python train.py --d_model=384 --experts_per_token=2 --moe_layers=[1, 2, 3, 4, 5, 6, 7] --routed_scale=1.5 --balance_bias=false --n_groups=4 --norm="rmsnorm" --tie_embeddings=true
Below are experts of layer 3 (counted from 0) of a mixture-of-experts language model. Rows are named gate (a neuron's input weights, with its number), up (a neuron's input weights, with its number) and show model dimensions 288-383. Each number is 500 + 25 x the weight over its row's rms, rounded and kept within 0 to 999. Numbers have three digits each.
Before each expert's rows: a language model's description of what the expert responds to. This comes from a sample of Wikipedia text that the model never trained on.

# expert 22
Past-tense action verbs. Main verbs of biographical, sports and history narration after a subject or "was", e.g. played, released, served, finished, won.
gate0:504485479497463517470429522492493489473436543488510545486477527490510483492470494493473502493493469505507479525506478472498520472502492481495515502510486510488515525488459459474512436532506487530558477504558472444526453504544487464494539519498502474477532519451508503526498519474520522498
up0:501498516510460485496499486500506478492478518476455529525475482512499498497521482504540453485526481490543496524515483514534502480484522534528520495549494512511487485464476482516485521500483519482452481506484438467483487488499500513484484503514483442513530500529532480489457532525497475508
gate1:525515523542509530498523478449479494517507545516516464475513521474483500543474494483583498455513477504518502470519514511508492518534496479483514486515482475486494475501546488499520512556518524477488521469492516479474471526499492499519414507508481498473510496522496479483470502534471475472
up1:535493520518491491522480514524454487520507495443533521494528545503505509471551487471491547498525514532460473491518484489528502488487509506531522550527466475441462489505521529550497463475535524481547480569514491497536529503472490454470512530503514477517494506498471501488478518492547505486
gate2:508464472510579487502509555513468509525509501482518511479474500504524502494507510507490537556522510437554452508502494467490504498513481523519542502500483521499504501512476525504497476498505533505517496455504552504501489535512495499499509498489524515493452476505484519473549494477514476518
up2:518486485507509549475504454595519492509502488502475487482530472509460558533513488475505455500543486500491540509483491503478518470524548496493494455512473520535499539495515495494480494510510459509539512516448496514465496495487471513507542472548503517483528516461494494459479509480459505483
gate3:510545490520461533492484499515483543478438488522497509449513479501489496537522503470540544524481490496499513461496518484497503533519478511486501524526523474496511483508480477493536556473511518514504475444526474491445496467469513527515517542495498462446522471486478488499468475519490483519
up3:479494487485509461522463521494512508481501481495541448501538484496489548501476499450515530461459514528476479549496471535499515518466502503467483484470536504500502459521528471508514515476473549524511511520532474485535522489501504454477538489529508513473529490518527491502507529556466518516
gate4:489482499521540480526495522504477525484567519503526459524525540469554491493446501482495520544486492496472497518531486499475462503454513473523499493493532502512504521489518455495524459454530478525484452507508523522504502506519499468514506536458508485529502509505541489530485456493490493492
up4:493500529524524465497526474522492491469493493526493536531489479509474504483487473493490498475465477499535538515512501543497481543518557549542514543464507470534513485504515506539491518544482509505501527491443485549475477488481515506510509462533477527521532484519499451474466476518467515481
gate5:504488477511502487526529499524480510497504520531477507525499517456458462462512483522505503490494560482462531487496531507494479505572497522485501446466542533498495470520518534498487479478497513481527490479525499486523511518515520456485512526517522510538472503491516506520499493494491500522
up5:518479498508521482525501505472463510496493477497521495536477465512510469508439478485512487500480498541472485484508540495492503551487522509474482504484497488519520496474476491537504515501494496517501487541509524508496524569498516483456514498438488470525515499479524516506465491487478483515
gate6:498504487525450514511496529506536490512502558507500519505447548458447531478525521504508520556497488492470484473502443511508500479511472477548473536521497493463500497509541521499489529494505481517511547523520516488521526518480516515499506515493487505463494516487471472548500486461513477526
up6:490537496509450515506529524491486493472515493503476489488514490454513444459490518479532443526502515484491554469504534522525498465474489512539528543478515503525482522480497474538491499502492462483457518483538470527504492505491479492476538509486506553470508503471457505530507519481539499450
gate7:458521497468531531497484522434539524498478510537470520508546507512503483502512495504510460543486493476466536489522485533512541468472479525518478525541495502496520506531506485505541506454502484474528513519505499515488494500515502484560540530504496491506542542480513550521453556507513475501
up7:507475501504489498469515502490503469539477522497490480540488446491509495492494488561534480476464465477520474496496508470510518484524493448503539461490508502503517488485471479503480492490522513501530488490478501521526453488473518508506457531522470464531536536470472506535523506486465512526
gate8:471504504486519491492532509495512484497480558544505477502502528541504479494488477512486536508472503532518497486536515482548513487525479457521506548551504506514514463507492495512526558557532516480497466479484507495483448517502517506499485539488512514456490495457489540483516475512509503487
up8:516487464480497485539474483487501505468518516523459532509517518478472490449571491516517563513529548567473489511482473521507510524467506473501465482528486504497516486461536495498531477459485518491518504514507477482470473437524508510520501518545471471513474446495528498521520541481543531487
gate9:488515466491490495531567496507438496526511503450487493514495494492464498489517527488509494518455502491514528518472437512521499524538478526510532523521501517450481504485514489479524509505521488503494497502465521494467472544490526492525493462564495550486467439501472510496552440488497527474
up9:530493481499517474507515471523511527506490457548464531527504503499523499497506457515483495502484504523519505500502472518470473545501530514504483476491490541535475473494487513508563546479464480517504501468538479481493544461491494483573492504517501489556497519505489467465507527502493469467
gate10:464535507505505511476490508546495501528480524479507498481500541553481472465509499527527463520482508536536487471487542518512484509505526494483486498482486511471497506520449483523506508493498477489491500497511529499516473465547461489527507498481493502448508457462528499490497508517467512515
up10:468475472486506529489510464485484474502489500509479511520509507448493491530471485539528436459500493547499477489526516479497497494467502539511511498463528479485525466502476500505541547481467534490539487497525481518538503520481499463472533512501529490515470527496468518504508540485484534493
gate11:481487501508533499507517522501491467446542517549492497527476492495512486512504531474536540429499465506511508503478499474495539499486475520518539526483504507507462487461501492541505455486529432515442463488469573515514476454491501492504495503521530489508543522496489469524463497515524467550
up11:529514471481485502545491524529523481499520528517492468501539481507555558534476487459495560518492526556519496474471520471543546505502538507507474492508456519473498506515502519516473511502506495502512481543519469531472490517476463493468486536499508468471514515521538484477525524511461503471
gate12:489494479458473507500503495535529529506496466490489511473466499429530504548537504498528478497480535550463545491494537499513487505480498514463508448501514462505498465514512487511512505492480484449505540502499440498476503462527523531510508538501485531482504494490440516472506504476480543511
up12:526494504530498513510508501468514461497513485522496519555490475531508468487497522483493525495469537525515512507478503479514486526542472503518513483503462474479485515480484479478459516491471516528458493495540528535535502460548490506495479488472480435487513489514471480509523503566457499512
gate13:506481527469511496523503531460534455520507505487499465507527511461478492512480487445526451479472483454479535507502503505465522524485511521516515486528456525544497494492474464508547514424487524472485457520483489534505465518528453444521518505484475491484519504485504515495511516509494488477
up13:493462490514486487570528495522461492534514491542507535494519462500461525493485512517510508493538513501493505489470459499487491550453531497478500473500527496502478497472503487474525472486486518518469456530479517478495510460461530526479485486523504503475475452530532473553510503518496516521
gate14:478484506488509473495481536483517525483511481529482492511510522489533499529466485492499510453502465464547553485476523485466538501489500528520493502516465474487503470497424490540495523478517520514519508536527539494511466506512503467473494513427521497512511528482485507505477501463499509522
up14:497459469540546494459502500486519496482530499492502503467510489549505514481483513491474466477502481551477495495482481502513536537504503542495496515504483530540505471528521496481499503501490484501468487488459566516518501441479517506510486511546509563502499482512518537546516486534526460525
gate15:444462511478495529486530503490521471506539507485505470470504502511499478495465496462488496503502495498459535438471537518524535515521512478491514531501526486522524520499531475465505504542525457530519495504520479503494525525478536472493490496505473490495496502479477515470497496517487483478
up15:497466525529543502487501489503459497496479491501486515490510470489515495494472510525503474498526542494478510481498473529495486506541507490538505525495477459448563539500488510512446529492499512486510494488512497520516436505481491509520508500543470527465470463466473513497479525473513529500
gate16:552516556502488513528496476524473464542465515494543561504451453514492498519493534487485509478537461519483550485545539533503504496487508533545479531517452471502497514504530497478519455498509542499493474490509499468536529513480513533464529482487488519476488486507509514510478478471503523512
up16:476526506489552492567481525521469491497477504495528493479510476473498529541495474537482455497482472468527457529480489497507473529518509500503488519517484506489511469469469525486540487486435474520490501476516534499522502496543523511511467494478512480481513526472496569485507499511475491500
gate17:479462494540508533503527517492558499506498508497485489482497477543477482486496512492563482512460541533503535505475477506457473499486491547501472498513473506493507495513515486461513535525521470491494527506478529458465481450528486452537532486507506532522513469489518489531526483481513481504
up17:487494464506483526519483450443473509479482490489519522498494479496469477501521536518530487445494493522483420488503480503497511556469458434537530512456489488550508521436467541525487493525464476498476525463494476478508482520513521525508450520489486538500483500507501516505538504494522503515
gate18:483478513514504513523495556521504494466497507525525521488462523485458493511497517519491507439480503542517497489547509516541494513509500466501544469534520531526488489522493486502545474460477479514494502484523456481478498512479505452498466474499512484492520459506517481426521532533468459518
up18:504498506526477565494514483544477522468516508496519473499506489489501496501454477496545462496496461532500510478518520507477461522475517507481500510501496512514482535493511483512497512494497519498508500503551465486513488485520538438497554481552526523447524498510490510524487542480516533475
gate19:535480518508507504469494528491546507500501471513515523504467524478535523516512471524494485452492466449472522474505426558461479505515475512476472502535507541462539537494519467480497523517465484501514500510532505477532496499525504476516514484540561495521514562463504510535487531535512486521
up19:505518487489508482532544531490479494545517508500415516518512526460510484476507490485515488527534518495509500518501459508519499533511542471515499468516509535528502505524500508551565513515501472488505531482492495518497537480558506466544477472523515479441511497513496494487491556549475485522
gate20:527506461461455488463505495480493501460476480465527513495494529517554421492486506512516469464479487532560519508461565479470493489516487575537535497468492447515472486503517518474498503549477477482525478460519553510511509527510528484471493513504479513559521537544492501536517513467550527516
up20:501484507527486508515510473515535481480506453545501526461473505469487482481508515535500466473476474502504507515496531469560522525519472527495490480531512526549520500514442491476499558484462463467478503479534480517458483486521478496499484485523492496485487487503526459498498480485495473517
gate21:515516475519489500447494468495506467502505478464503447506522482504498506514506476532529482490530456521495503439500487508504505501492526555578507521485465478525495535530512480504522524531538482515520466511502531478498464512506497545450519515521494515513529505485514509524466483478507514471
up21:500481512492520504477529525495513496474512551512521519499511492529468484455479559471502482527511480507491469501478468514549539453465505515481491477501468525505504492535508522467548503470476503486516492525460505492503472433490486504522508522524506464505486513491495485470491545472519486515
gate22:494523494501470466509514508502518491502499495490489533531496504483553485501500516495551478500493521474474509478505488531463490479483528494566488481517473434482498500496535495461553518478486487487473510490511453518483476476497513512515485505480458456479513484503513495488440500526489520461
up22:497490490539488456490496493483506436479529444479502481492479498477448471534458492527514467466535546486450477521481495560461514513540522462459469469491500527508526522549502502516508544506531526511495500495475529477526488496482467509531521482472541504472494492494560514532497462464477467512
gate23:499502488442489495498522465472511498516568490499489530527516522521489476480433517496496487538492495538474515447509480446483472511460531492507498523530512501507505499531536552501515456492510474479503469482510525470477504560492528477483508494539528476533494482474536484500520524478529528486
up23:486514511491477501545531514532503476484538453541418461466525497510486482525505446513510515510511479483533506531559499484477483519469501516503508513473526476505484501507524454497504503518478521480508502506488557501444477496504504533553500494488504544454505516476512540491458511502517488475
gate24:486435521500483562518471530508499497486457500476517516542527534471481492502502532490526480422508510508502481478456532484486533515514493519516504537543511488514521511470514487513505524508513554526537504513557457497542498454513493486500521498525533525510498515516492495518509511507444510499
up24:509492510495482504533500517479492509547517513514478551503478515541474500529501536467534511493491513528474467483514503508517517485477491487508473519523520457526509539512500528544512520506481533504548538500490494497527493491514521522498496517508503478455471513484527471507435532524476475519
gate25:485526523534536500510490526524519516488552525557496513489528550505486499508463486501520522496476474512511427501505452502492515464458542558490446505481512475461481511505517552508495463502466518486462493461468526498512511482542503465521498524465520470496521526497512484513475490516502487504
up25:514517491474496497514466482546491491504439513499513447507501508492502509489477516495491496472531528537476495524537496486499513503493490472498478539474475491450524526499492481524509526520457454510492479519484540533533514492528554483499488478494482486487452519493476516447544486555491486479
gate26:501504530527502500535473475517523508493474475496499536491505545507503531485488530556486491521540497553485492512478480497496523476469490506497495527471457523490489488521468498477497505478472477496509481489511541534463505496508498466524479487474483478467508497548491511485522466527483500494
up26:526485544478505515527522518513484513495538513562502466471487527492505513458503486513506568466482512477525518526498528557487506515505518509510518483521553499526474485512506441539501507544514499463518433542486511526465477484509536504460532518497470493511482496491487430543513466474485483481
gate27:469492492525465513461494518468492492511517518490485507568521465477473471494465503512482483491477482489529523464463488508478518507487492500549477498505510485511530505500482505471477494510528450502532556490538471501473494482489487492484495506497493450513529490533461536475515482523520561490
up27:454489510540498513456488505524519480475533502466457477491499492483496501471552534545534461500532475547499496483528490477536484479502519474529479471453467516490537527490487506458536482495489533497492502489480524514488488522465493490494512470503500502456488473508526513520449552480502485534
gate28:506503525494457490500472481521505480518435537476528470501499500485478492482493545502513489520562507424525499513467486570477511541506512471513499507462505484490473494485480479465511460531484467477514489505489512479466478487498485509525484475519517483463498495510527503481487536512511513526
up28:521532481490524513483497478476498502510494525477480456495484488487501481481506549503531537562520523467492527500500477477513517507508529488506507508533478499479505526482521489496531485473522530505481510492472508498417463480493483487527538523498498522513530486506516490540480499460529489482
gate29:485489465516494508484489525474488511492527499516514458519525513514477512526460527504510519486562522454478494496473525495483449496508572491482510500494475576540477497487517472490483502514514499468467509530521505532526496525499512497456485492501513521522458498529511489479512451535515491475
up29:493489495485509466471486524517536542476492487498515522524479482513472524530462499483527507557542483451533492473479493520487521528442513506476456500463514503459499539506494518489492506455494487500507486484434518547519515499492522507489480516499484529532454501488484495488454460474507518506
gate30:482531515525471518477516525509495465481546495557528524450489544465494503501511518512516520493509485500520511480539499503569495488451480492467495475517491461521492475479523501519473524458506485488518536499484465513530516494531485503515470480489533516493495499531496474492496527535496514519
up30:489480560450476487486495506543491505545514515476548478491527483521481500503496519488494551492468496454502540506506557531533519495491496460531504537495521488500526535547485462444503515534503536494496452515515511488486486452474429521472522482490485473498499497468526524519475480480501517494
gate31:490545488453499452508530524488537503521479539508517486537524497514495482526474524539538492500537521487490557512526496520481510514526514551491506537448505472480444514498519512489510535479486426518496504477487482497458482518532499483518500513527466477496473526504502505496517491459538497492
up31:511458485486516467510576487476489455510467503481529512518466485503482497514479521518480497553487488529473451500461483491530531520507456446483498508500513460481500501505498517498500530521505550521507518503491487507496474516497482493494463495530506469507512488477435487450518475494496548507
gate32:537510477567496485506480477501529556542505506518530590491495502544506469532511453495491484535501499496512476480481485483486454498529486505518481485488502453524496475483541482488492475525469493494505469500464447482505523482518488495533501483427500483534456456502512549504491488509494503492
up32:491542483477513542489510525519461512530508531462533483537488513524514501507466503510461527515496505495490472500525462562510466521534461495519512495526505505513506535447500465518507528517510498476489511523503507487532502491538514512478522520533485494466504552446507508529497519515512506500
gate33:461495472467490508466504523500536537504453439455491542487490461431506488513526513504509508489468461510532486496558501481486521490505457539484524503474524515499486493506495504457492521475521500485510479488508511477467510509517509515537509471503476533492509487478512451483507515506508458475
up33:523516492515504506472566481487449502481446507466522468533472502501492482481474506516483474538525487498461529488499515536512504495533493528543517528519515482511519478525527494495499509518526450500491513514485503498479537470464523480507506512487479467516511478519497538490493447534463510507
gate34:498511503537494552441497473532498457523465471517475577477499540500486502480481502492509484476546487548535470463523484467480525515531448532525481499494458500481515465512492544501479492501480516506506484455441466483486507513503506521545476472491523495500520478553490474477480499477484496522
up34:542510504529528516564512480463475505527525524492481509478481513481491529471556498501472525463539475495514490491464446492514498497507516467432465495519479521492468508486527540476505493474454462487477488505484532469496499503494450501503491495525473512518506534526505491510476474512495458491
gate35:499516489456526498485502486480527450500494488525489498488515546508486491479511498504497447542476496546483522528472476498512507517481436485495515524527491481486508513524468466497566491517490502487512513491509533509471496500550512529494494472522501453464553518487493469512530564497507529482
up35:517546502552496495475492529496514492479527464557464504482499490499509515498533487518508538489482533557498482454534521499474467521524524519466473496466484503490463482495483513502477505526508520443505454554484512515484497510511462495484508497500512465486496491511511517526487508505490474508
gate36:474506447529493512514551524474505537494496541529507470501474494474526508540479509452501490476489518479560538491484461506492461515496470500480527470489506498511463476532500492520485516516453504486520467514465494521487484507492504506485481496535488468518539468491515531522510491467548490509
up36:498509510525476528501466474503530492502508469513479518490530520495485465489525487495487464504499525502528490508495508476535543488507423483512516480489509507501520503492537515509533444504518503485484495534489461493523517487479464473497490476521528488475571451505520491549455571490502494487
gate37:507498517517477491526509537549518497480543507516464502463512506505466494478474463488545493547504501505432518561536495491526530418492526510449492512499500508528533469487466472492468446513547479514484504502509485507518509516475476466493513491498440509475480480493521569492491524507489475518
up37:469484492494479507513516523497510477462513522475515510534489508483478464537527555509483497491497517503533528530553529520501477497541526495512502490532508509492532525493525498517572470473478514501503493457523512504538559517489501507483537455501517515572507481519508520543493478472502464527
gate38:495483503487483504498517538500520516481470488485525505486483483506520481505535491513499485506494503519509513482504491507443491446462532492477489594523480563496532470497531501503526481444496512509510438563498513479515500491487528470487513544480485494466503493518494502518509481515466513517
up38:469483441509543460528486484440478515475542490485488481532531455562513490510501517457490474513502531472475541504496513496504493469516528514520525483437504478541474504489518485510492472511517541496474478510519503474487535479447460489520543498481460499496517459504464487524516527512529495470
gate39:513469484490473482464454497477528509486492451461500510497519505525466501480508509463492498453532512495442496487499505501534468501493543471510510464500499560500495501509486489477503466479492516474479472533469478501457481465481506474506504504494483501494523467516475516484526501526473505459
up39:473473491486500525527502501459534500506475498508492484484525469486493503474511480529472435479509501505505513529543523511497463509549530470491466481553494528530496464485507494489505460498468496509487486534494447482487536519510541508495440497492472512527508477504487506468508472484509542581
gate40:454452445496540496493486498509507537482520521479505523502506503518511516498518489540515490522524511551462488523454513449490501509506475521517505479472522468539472507474482477449472487518501496466475515449505519502517469505513522503480511493522479470485538461499477485465553534485499504498
up40:506496481488497540502530498516512485489496504475497483447458459503530502495536526500467560501506522474532527485546531504503558461515521476491506490522494536465506474534534516539518529455448535482483503478498503466484484509542514512495493483535492567466433501508479474499509482534528471490
gate41:476476479517524536524467538454500482484489515496495484529490513450498509524530504457488486501487534491518495496490533492477517502508511523535546471454497523508476495539521537515495517480516502537500507483495498500506529491501480503508518473496519466475541515509500506467494514461489494490
up41:491482513500504458467504544502519497487469525470494502497489511480482530507500514495530484456485500513492511467513442530546481496478475474522476520489528513511506490482519529457490472515519518502514512523477519472497474512509484430487474563508470494497467448534534496498464549438508516484
gate42:497477471511503513522477513464514483497467534526471471480509493456462511449492472490526500502525521508492468514485492524477479500494499564490501533526498526498494475560475495508517474478510507473467481529504512471501513468479509523505518475498481491520515459509520515525490468499522541499
up42:500500475438538504454522496487519507484513449478541445487523512509517453499500489497537484503481476473501486521502462538471502494489483482493509565523491515485503457492496459515530512517480455485503464457541514492456482511471515494543485507539462509499473495527513515511531460536502478517
gate43:526480505545529514503528469484509503464507499535495492539503529516499481496518473491526479479466506485533473485480513537497482544463506469462512496519516526535536456526544484480487501503520484490491455528432509518463489500526489524523487513488465516501507523451491561496510476518465438502
up43:484503522491545449469503500497495537522515490506493541508492448520516521473502508465530496511483487509518485500481507502498486488452527528508475504468444522524501490494502516496507501498498530480489512520515487479456488497491528445491522510493499506513490504548501511489472528505519509487
gate44:480461491492535467523502543492503469514560526479498524472485470464514484546530522493491500481500520519517496458494459491513452559512496479489488495464514546476477508486512503509516511539510461513493546492485500516500473515542541471494505502460538473535487499479493492469531508531506472497
up44:459521483486541536439528464513516455524426504504525495501502528472502511509468531511452480495585506531542486513462545504499524515504524518475524488503486505483505478495495494473508494484521536506508443499486494494542500535493527497516471492513520501542472494566539489493479529486470519512
gate45:504451480526461462519485481522503490495468469485522562500459483521512502487551500520540439431458498536512468478480536511493542529499497504525482514508480524530531504519499524485495488508463477520518506511473518491468487482472470508496425491528515520494475465542486508481496567520472498509
up45:512489505487521540469420481480466476439544476509508489538526501469456530496488509512470504522509518507474457502536477448480469491482472510478532510494459501509507512501478518517499468530513476503489509533516473461478501501442494482502500535461542485518505508501453523474468561490512491486
gate46:423489494502534503483526491449493471454505479503464477515452498444496456494527532506538514468501466443503482493499508520484491525504500495522493468479530497537503503446502519494493491505548447537501489581504489554470464514486514492483442500491507490518516509520496480497503495520452518490
up46:448478507513481525468534535471477521482517498428487495594501500516516536505511522502517483505505482494556456515490441521491499518502511504510520524514515500460482543477509469478519552535478503545535451494520502519520468463534513506494481503503523535517511503514490469502525499507494487502
gate47:497467484526522537509451505504493423514516486515482492518484436471513504497480438499460539491484527511473501520458512494484516495536508536507480522505479499475499477528464492517435473518516492486535465504536523497484506569494544453509512495531510502512501540476501509496505471516499496507
up47:486514460480463497511495471474540489521485495494498472505511468494508504514492495455500514409494517501514536502533529451450484474490524504466507462530461489518503477513520496538479476528519485526526479562502456510507502479475526482441496447490514487503498519498494512467499498491451496513
gate48:469474516503529490482490493524546472471513485486489471499492547507461515483472487500507481515479491534462524482502516496473504509474559548501484477499509561545492458509487486491540473476502486513481454491541525491483549531525526466513501494483522517542506518479518496500479487509497469527
up48:474483530502454499492553513539521487485508495486522511494483481514516537503454509460447485519510483530520469511530502516503504499503518496506504475515491490529518559491529475517525556494506569551486499515514543521538431496529494546474508478564489482472499475530502457517489496505536514523
gate49:517487528469454475475526548517496524495503502486477498549457531514514522503515510458495524512521487489477513477478515489502505549468469491494503534508544511465521490510520499526483476531515510532501541528519532508499487508490516493471513464545524505507515517506428490506513489488523539500
up49:538464449548509507480523543492540500492499525543494519476530458495512453458479439443543524510512545522480473483507529515507461505501487513460536491473526469547505490529514486493482500516498521529529525521463485515527483472448517543487514488513502497477483502454496498481530521485507510535
gate50:487442492531505534510581488484483500472471503473490553549436503538495487477484505496550445515529458500503471553490496522542498490497463489491560470494501473530490516483552491498494509529528470524503512497467467540463495491515512494465480515487494518491523480518535489499518519504487486508
up50:514528504477489482517500498498521508473537511486490498477516521515461532503528495472524506526502537505494504518526490477494476531542457441463483527465557507531513525492520512462493506526555518498557534527528505491497492544514469548490537492464492435503486474499502477480487525452484500509
gate51:505491513490542477530519474470541489523513522512499502469459485509555506505489497496489500481473508476479529516497465478501509525487493521465454477514558471522471493503490491492493515513484488508495487473489500521478478503510492503494475474496487468534571495500516493460542506503474507460
up51:522497543548515502485530531476508480502475485506494479486479489452463468489511516500513510496513486499495469504511535541517480493534541510492535535516523490525522499479487530501487511512487492530536517502518506496501481502497535496518456507539520489487484487520492536510524484477503483511
gate52:469475476491494472492505493501545512488507500516501547499522453518465469494455520484516476510436474523445500512489527526525524499479486495481504517520504459548519421529480495501481503492525463498518523497535506502475507472467457449482533536493496480463479500482505507509491543548493527519
up52:506491500500477495471499505465494494483483501473499462484533504479502505510513490484490521503471508534529522479458563512473501525484510514478482476483478515491497482502519489480484555475481526461515471473479481491534447519532520534495522514523492509526492535503523487543486503501531448509
gate53:465498531454512506478476528529534492517489488499518483496487503472511488461506449493509507479478501480459484500519509521493485497480475476501531493521493487560495500499498459522510535491514528534516495559543513515490480524471519494465512512495452510511476489502504537501494480425503480531
up53:499527481516499485521503535483485514501485527553502485525499522490507488505518483510498521465489515504489505494527507565494480513494489529487480490512502536502519468529487534497567485492505446441527522531492501498476530503497486492522489522520512505507512557481464519513500468519496476506
gate54:508463462516498539491493530459511528476487552503509480522492478490510511515504495498486541482472486524480523498454507489484527472499491455521451511510533524504534505470537466463534488513499532525494475507500530472503496487509507498500482500473493504520525496510457538509518512544492465494
up54:492495475510512481556510526452475486517489504548487449477501507515491521472527481490498541485504521527484500443461473544484503527488442457457533497523500510455490503486454480488484483512551477471450513491530534503499492540479485497479458454471487501528505485479515473507506467464527494512
gate55:501500504486538504508522507517513508476543511543502526468539531523496476510491448487480513492503475512458552495524514491479467474474506519468485516500503525515546506497509502496505493465499435514534532487494522496527516557526467512521529496485510527521526559513496536469473504513508473521
up55:561505478461556479504482540504523508547490529518506497508503489486532491506514551454429529509495491505499536458510483504517502514499541523539503482481526465530499464456527514520469459522515539529516473519517494508511508508467508472473515505490478498524539505482488498507499500499413568456
gate56:496529512517474552492485489522523536541485516517511529460521461517461497483514479478480458503462501482521513543537532477504501448473499495500497477547491507485509472486475490502475477480501495556507480507497490519494530495450505520490461491475519512487468484450479524481492512439503512470
up56:492507466523472485474476507505493515495508486535504506486518468502519502500471490530537475506491450498463502519496515532517535498478496520495495537491499522474494498519491473503549500465518497475473506562484490490516483509452507516497498448482507537514506457471473529462476502499491505495
gate57:459540508538535521518504490474484512535553489521489533475489515479487544514514490495483517520535547484511511497517466509527488540497480490500509509489508491528476500481461497502525511455492474555485506559504495452492495474520508500487459499511487527503543461512569537461491544508502518507
up57:508522490520491498484520475522507537477498465480501472471485477522525490487459502471539463572483506476465561506491509516464525480521535545483475549491524517507518482522506516502489508533511487522492546494496481540474509553514500512525506466455497499509493504500478499452501498510486468490
gate58:508479544517443528540509501473470454480524474436496466460475496497474519502528468552520445522525537501525517478482492537520528529540526466514486489520482475521469498514504510524492497546492511535487487513503510527508544510473514494501488453512490523506487502524498504537505502488482514502
up58:506477521503505507503498507485482530498489534506529521478481463516533484521503513481506482565470473505511462508478508531542533473527517503503526509453529508498460513488499479491513492488478518549486442452497520485487507502555517476493498547466515506533468462522485483493509494498554547519
gate59:446480486541502530505545523492505486500524548515525517473455535425482473481541544498497495500521506539488498499561548472558515489518514530507485488528499527507486482525496535517509473512528484517487496478486523473549521512501487530450514524527513458525524511546491448525457515497539505474
up59:499468499522500516524520564536508535533509547486449541513478516466495518532485491491517532518471486443500484462498468451467505501443525458459498467524466483477484497476497505473487515499490515500532511510484529540467462517519509527513488493494508477535490498488479512513484479529446515510
gate60:450506536492520480505509505493514441462495472479527513464481486507516548485505475509488501509478475494505541496486541502500496481547500535517484512503483518485505487513534518512474542498512452512477513491457500467480477469504509537485502489523498517469520512495497500485489493514516516476
up60:500479478442477486515480512500484498486463490497508502496507506485479466509493587511485483468503531480482527490488488511482504508526480494496503511502505480475485495484491540530501481531483497492535493510531509540531489442491506459480500499500523521496521496462443507479522438489480515483
gate61:480444495538502442484507466469503502533503531494498468525529511436504457507554507520522528486499509497529534480491525514489468462465493515426509468459530496507461482504504495475509548474515497515518478516495492510537493438507474490506508470484510538514493548493518534499487492512509489515
up61:486502527490558516480482503486487486490480503468453468501531510494489536500498479514442457486518533472434521485502536522491504513493518489515500483479528480510495459547485499488467472507553494464486566505532522523537548535527486502502506502477482511502542564533478513488530545516480515474
gate62:509466508497503566533511513503527452485499551503488534517531512480499499568480453484504514477532462536476524509561481454476489480506502564544494521546447511515527504467519507523534497487475500525533534492497511495539536562500537530486500479511504532505539546495492517489494551493511504546
up62:521513539451520509482504500483501502491471489510539465493505501541519488493478537519510515529531540495501536522502509500496501501522500503447518468538493471528508520493476447544505472502489473526463505502492522505524516473534486491470497474516558534452489532479469522471489493515530507464
gate63:471510469460524485501542515531468468501511516465519491560482516522530500538473480515502512514492468474483524496501514492473521515525477479507499539498485490511496538466488514522513523503476492520483529518506526468524485531523496464476526500526509528512510526520492501508502530516540483514
up63:449492470467511504501538489519487534476541491517465472505542501514489528519553487539481480528508504472496516552473508510477499499515478508498512500499502483502524457530489532525489543511502467485475530446499524498519537541515495531500473482494474522508460499503517500451481506555497471476